Below are experts of layer 6 (counted from 0) of a mixture-of-experts language model. Rows are named router (the router's row for the expert), gate (a neuron's input weights, with its number), up (a neuron's input weights, with its number) and show model dimensions 64-127. Each number is 128 + 24 x the weight over its row's rms, rounded and kept within 0 to 255. Numbers have three digits each.
After each expert's rows: "gets" lists some tokens that make up at least twice as much of what it gets as of all text; "comes after" lists some tokens at least twice as common just before its tokens as in all text. This comes from a sample of Wikipedia text that the model never trained on. Tokens count by the router's weight.

# expert 18
router:139114104119117157145083136149101117138145099116106156129148125133116124140110126056125089093086133138134143152138125117096108111125109155126107108065161087142115145139151120179159137144151156
gate0:142108154121106133158091121164119165144114114133150144124115079121105145186167137126159121097061169143102143146136127107110100124141154119132100122089140149134138162163115137111125118142095127
up0:138129144126163110184095114161135162155144099125127133099151127162158157161143094152132105134133127114153166137101109139100091145157118130115132157104160099116114112145138117124141155102141147
gets: "m", "ed", "o", "a", "ob", "c"
comes after: " m", " r", " c", " d", " n", " l"

# expert 29
router:133154166118149132107137134154098119137118146132112144150138104102119117117140085106121161098122149164154137125127162103141103139127106102132143103155182162150138091160129133137117122097129154
gate0:156154125154095107141134148124150118105133103097101131115143140118127130131134118120137209106160106109150152124084163114116132129137166177151128138156119133153128157071146150099158158111096111
up0:135135143155070127156127107140133098129138144136080150108125136145124157106155127138119151133117157118116160135124175128106135120092138104165171110095083143128113138087137097101155149110173105
gets: "\n", "===", "==", " B", "A", "===="
comes after: "\n", "===", "==", ".", " ==", "|"

# expert 33
router:153107137106130088145111110104138112158142139111140128131110086102091116103095140113119152154090103097125138135121153153135128072120129136106155139132129115109164157101146135118137126146091062
gate0:116130088132137073096106142112147101141147136091152110101133154098124146137128142104138104119145170153123111102128137120120138129117088111132124139127127107172099135145169144110138126074109167
up0:081151089134099157094114132152142120122151144106137100137138149145127115135138125159128175140129160132112117141091112106114115125144147096149128138159147086158122139113128129136139126156120144
gets: "d", "l", "f", "at", "og", "k"
comes after: " B", " P", " K", " C", " S", " Mc"

# expert 60
router:141119159118117128124110162116111140156141114128113108147118101141095124110199129107182145143129160111140138143082134099139167126137134156142092138122135116064124090118127123128159106071112097
gate0:084112139154092093135078139145131121123124132125156128138125107156108157122106141092152100129071123159154142138090148116149161137133122092118126138171113160127141133066110113083096134131115167
up0:141159103111132158095121060149134137161086134120089132157137117114144149116146091146123154134138118083121155091147066184116094106166119124145157076139107115114134131193151112174133117117138085
gets: " 201", " 202", " 194", " 197", " 196", " 198"
comes after: " in", " In", " of", "In", "–19", " March"

# expert 63
router:118126133138144137121140167125143106117189166130168114143111154116122121130157136145123078113135201169124118150116101140142123134092108158154094161140148132130126132158119114094127081109117145
gate0:115147120116142146135131153140096099107112180141106139109127118138135126132160135096143104140120112114123126104137170101150107146170136054137142132145100116158128133090110144139148103169106140
up0:131114118127119128149077146152161140105103124129116086130180130137134145088153113134127135160139125117126135117133169143142107131136156129118135143146078134126116150169113165096119102132111105
gets: "-", "\n", ":", "′", "°", " "
comes after: "\n", "|", "-", "°", " information", "5"

# expert 50
router:091123148128145149160128113098096172144113139114135125136122146129153105114101167110159184141150125143117116080167180131138107104165133099130146129153112120085155128073091142143126106082157124
gate0:135149142165137147137111109148173118093169122116122180153091145104159149113115111154163135126130179102143146097108168096159110149100123098121107141141137148125110119096114158100143105144151109
up0:148122134137125134140103132125124095158145159138143154146102087152141138147131131134132121098131165127201144134135172126144131133202138132066120129150084090140115109105112103155189110159114160
gets: "ad", "j", "ill", "and", "ard", "und"
comes after: " H", " C", " F", " G", " c", " B"

# expert 44
router:159117145177107127153165119146157144157118110160144130130145075114118145134121127145158120098142108107120113089147130135145155129093098169116159069081141142141097173114174110128143138122141107
gate0:104111162132095115129165135160141174137148097132158131141110124135100159112101121160169149118131096104109139130088120120151132099096162150102101145095110124137134116152131170099158134093108122
up0:117109110114155068094070143112126120137171130158136152155124098152143150136140165125120075123151145127169123174163103130150139130140114109112128118122109147134123187108114157115115152080144135
gets: " |", ";", " %", "at", " ", " Votes"
comes after: " |", " ", " s", " %", " sp", " Votes"

# expert 55
router:115152129096147118127068120149160103146139126109184104118107157142106151139112124126149136135128147148128102113117097107128111161127142117118174125101101098159111128156144161147119126126098122
gate0:140154134148157119125131139093101143141127144138140116152107129121116168130106157116118135127131100125091099150151106140125119148117113122162161121141133146156187151106061148130125137139092144
up0:101144071110104105154147103116134117089125138101143116137136106153129086169075140113141173142122127111131149136128102123174157148146107139137141101131170155125102142162076094125121111143124154
gets: " |", ":", "p", "l", "in", " /"
comes after: " ", " inter", " im", " dis", " en", " ad"

# expert 42
router:125126107154133145113119171110133132133096139098135137136114128117111119154128125115104123130144154111175163083102138125127141122120133125126143107126058130140106121145105134114145094065148152
gate0:146131085137150095154128173174142127165129132068148144125154132078135145138109167154166112120136154188160129084139124092156104105161132132145078142127175162094115151146105135146107142133100099
up0:120146117162137150124093138157120144158122115103103117134120120157107165133117147131126141110118097180166137136138152133086103122132134164133118172110160099077165145161127110155096081100108095
gets: " n", " (", " comp", " (1", " v", " N"
comes after: " |", "==", "===", " (", " a", "\""

# expert 39
router:108105110096123106161129104120140090108125115151169084107175109104120113157125142123171102083096103123157158077115144149087106128080115102147137102112104098144086096098137119154113156137115132
gate0:116187120116116142134101151143110134127141147162125075111163165117141142145137156104123106120143141066151116149139101117096125121104138107095156125137157117142140127119116128115080149141139135
up0:106142155112138088113113148090106174144141156118138074117154138117108082106141109146174097119113118095137149096123121119117091147118128088104164127147129116094134121136117120146095119111130097
gets: " a", " to", " \"", " not", " up", " re"
comes after: " was", " is", " a", " as", " be", " were"

# expert 9
router:201143137136113175162104104115137118125134152150098133125102157110107104143105155156160163138134100147168133151110086151109156123112131150119127184133153080100126128157076126087181100112120136
gate0:119118124124102146149207169064161119166103168145115076083133111143130143120149094130098115124135123169137149142177102100139120128098146142121139081077097109123146117131120145104087106180101147
up0:154125118170142097145068166177162167115150084099116137167132149125158105129119174122162124131136171096129095108103123133111116162149142152157110164137173186126127141147133139188156122091116134
gets: "|", "-", " |", " +", ",", " −"
comes after: "\n", " /", "1", "|---|---|---|---", "3", "2"

# expert 13
router:160161143085168135116138159144123088148135165145106133128128136173075145106134163129143138103089124120113065182106144093068120179141095133166116122146135124165102146072126148079121150155113112
gate0:123149107123110139134161111175116139146122125106093107115109135167146120144127120132185108118122080113147094093119142120139144137119101123083120127088106146130120071105098123135127132116124132
up0:100147136122130148108133108134159108102104137119088117112146152181103096113150127123122130152111111104103096118137105176159128122153106115119173152125098133092122115181115090127161150086129148
gets: " the", "'s", " The", " his", "The", " their"
comes after: " of", " in", " to", " on", " at", " for"

# expert 17
router:102122110082105122118148124149147082117114132138130100152102115119095137091105162115153126132100135115143103134091118138147178125108154122172123144107127138121117084093107163136140157153111171
gate0:150109117113161098161112127141187105157130139136133122119181112164137166085180140090113121137138126130114134151099140106119140137135139093155094107144087133125060147102103165137145132103120121
up0:158147112096151130114109111114135124123141148116109115110131130154123132105118094159154137113087124069098153155160108107165120126166117137089149132149117132157146145159104092127067124133105134
gets: " 6", " 10", " 7", "1", " 5", "7"
comes after: " the", " |", "|", " on", " $", " 8"

# expert 2
router:172145169170152122126121081095092135106114138105100135108119160094119165095096092127160129153109139142095150108130166102123127127120094134154134172117144122132147110143124106131135129098111133
gate0:143136161141113130101096125169132096120097112143133114122172141121096109077169127114091130114094135155132109134080152155134159126137126137186099101146117117131138132117115115112124086102082122
up0:100091165114131156085120137125102082154135113110145106135133111142073145114179159094112133137100169170088129127160125122115145173087133117145126126144107112127110147125124153119107102158154176
gets: "\n", "A", "is", "S", "I", "C"
comes after: " M", " R", " S", " J", " T", " L"

# expert 27
router:113092105107172127123132101125178119109105153153165141139099181199121162118117127125114109141085118137111116155094114160123152130105124106154119100133136110131078088108088125111140142131115175
gate0:143120158117134124138116120161131113148100148108153116143160147149129108115150126162120135089158104158139166139120095175119107153119166105133138126112131086137114162116104153166160140147136118
up0:117147118105157104135132108116118118142082122141123098173156130109100140114133135121100111147141128147115140131135111078124150132147151158141134144130142097172102166143053109141097099141155105
gets: "ing", " first", "ed", " a", " second", " one"
comes after: " the", " a", "'s", " The", " his", " their"

# expert 6
router:135141126165097166137124153117107176119141096164165157147122137160132105156094118129194150148163135146121142105128131178106135133128119157123095111168118115149123103153102099142106128124108172
gate0:158154150118098127146098121120135100134137114179076135126109160109134096141172130086166127113128112137147100163130114135092140117131134101137145143155144128129133083115119125117126152130158190
up0:104103096113164125075152154160147146130138177117157112165118090136105142131109113139105137122154154146160122113144115170151086155120111153114126128119085093107128177136154157178147116140122094
gets: "\n", " also==", " information", " Total", "==See", "areer"
comes after: "-", "|", "\n", "==See", "cient", "ific"

# expert 36
router:142137097116100116155098142149154116099103142140104116111136163155080095094164104102123110093108101140126149114129111124108140142146166146084132142125122082138091146106144126111138087087154080
gate0:142142146126148145103127152124108122104161133113124124140135154075108116108149121108131112148157171136083122103151111150109106149133108138136112108151116185125133130165133137106171134081097169
up0:129133091148095122108149158160135088138137123112129097140118156155119144135179138125129116134157148134153136162114130081145123115100101117111157145108146101120082137138162155136136150170152124
gets: " s", " f", " g", " d", " l", " p"
comes after: " the", " a", " The", " and", " of", "ing"

# expert 28
router:126119145097168161177108130110100075124134115111135106111107172108164110061123121190142092120166151101140094128110133132125110153123139147137104148116108115109152139132145127116105134094131171
gate0:127104172112132130132117111111102126153130163150139153146155103112109132129156131127099134134155105118138188158129117122092163112108099109118122085157163159165129090162123160131127144121118140
up0:144160134122133114172154118121133091086120103137113136148123139094116123125143099117146105105145128142139129134153122110161094112154101133121080148102080111147103140107135130166142124134161126
gets: " a", " an", " A", " The", "ar", " Le"
comes after: " E", " the", " P", " L", " in", " S"

# expert 8
router:178156152080139151135111119154080105177091122127154123124118101107057125178157156138085115133098134153145156120106097159097181180136113160112150109158160182138075141160143105151149120127131151
gate0:110109121125115123073162135147074096109110102133140105131127144160105108108109134167137128112118114076161109123135150131150141165104106106084112136129134116112156141138132092118118115072120148
up0:138100138103104170099127102117146106080124132133135145111110099172125172134092118147123131142094097131139133139116160119122088143080131135113129141109117080094179120146120126120098097120113159
gets: ".", "\n", "s.", "es.", "-", ")."
comes after: "\n", ".", " =", "s.", "==", " =="

# expert 35
router:136138135110137118047056100110117143141130084142122131109138125116122098124121130097137130113123122111111135118105135144112089159125143115150083138142124163125114150127124166140166103115153147
gate0:110142109134100118069176095137147166129110153128185112115063154161115113135141140139106121124165104128118122128121107156102177129137128117132084152154108140128111128153109170149133104160126111
up0:150135106151139131187092207116133081120120113129108161125166117071126183090139128091173133132109129168123148111170140107118081125082138122127167088142132124177156116120127137132144156124155134
gets: " B", " S", " K", " M", " L", " N"
comes after: "-", "\n", " of", " by", ",", " the"

# expert 38
router:125117106112107109126113143161156149111096135135144185094102102129146122147135131109114145119147151120121122136103170122138100139094157123125119125126137124159116113099100131103170100138138178
gate0:154159116155117130121155138145157152162086150135176137102094091141122152166199181150129123131148132123078109138124139125070129150121114097128143128144148117147122113157096129110137126115120122
up0:163109113176069153102110141151154094093096119122121125100146117145113116159122114146122136140110130109112159097127121144125138134174121109143130104158200150147099139127116138174117124116115102
gets: " ", " (", "3", "8", "9", "4"
comes after: " |", ":", " 197", " 194", " (1", " (19"

# expert 62
router:124194172149117106163155129124110150099125153166158106134110128122110114140112104131094139094126110084175154097127136121124164128175137153111136109119126168126146101158158124142124147117107111
gate0:137118088162114109108125133119132113153164152162113121137131145151128128099160179168163160172139147159165117139133151135132121110117096112125102104130148117169165084145099148128123135123150107
up0:151121155123083112087116130090148073131080092141106196154109096160131143138150128100189112124161112149162192114167122141122129115116163126126103108129154148170113123117139118108137118129101120
gets: " |", ";", " 0", " 1", " 2", " 3"
comes after: " 0", " ", " 1", " |", " 2", " 3"

# expert 48
router:149122140127120129138108086158165121101167071131153135095163126149167164101134090154103091118137124084168137119137145104134080142113128101150183130167133104098147146143129166144108112111133103
gate0:136112090099127106104104110085131159103112119126147150126132089138165108089168128154139098115123131136162143102108097139105127124135141131111113134163154142172121158142096155119117142125118120
up0:127120129090113105131099104101141179130140125139121132143112109140127123112158099196159106111119114126131143128090167131101105100125096128109118141141139153178119152160122151123083135146128106
gets: " B", " b", "b", " P", " R", " Ch"
comes after: " the", " and", " of", " |", " to", " in"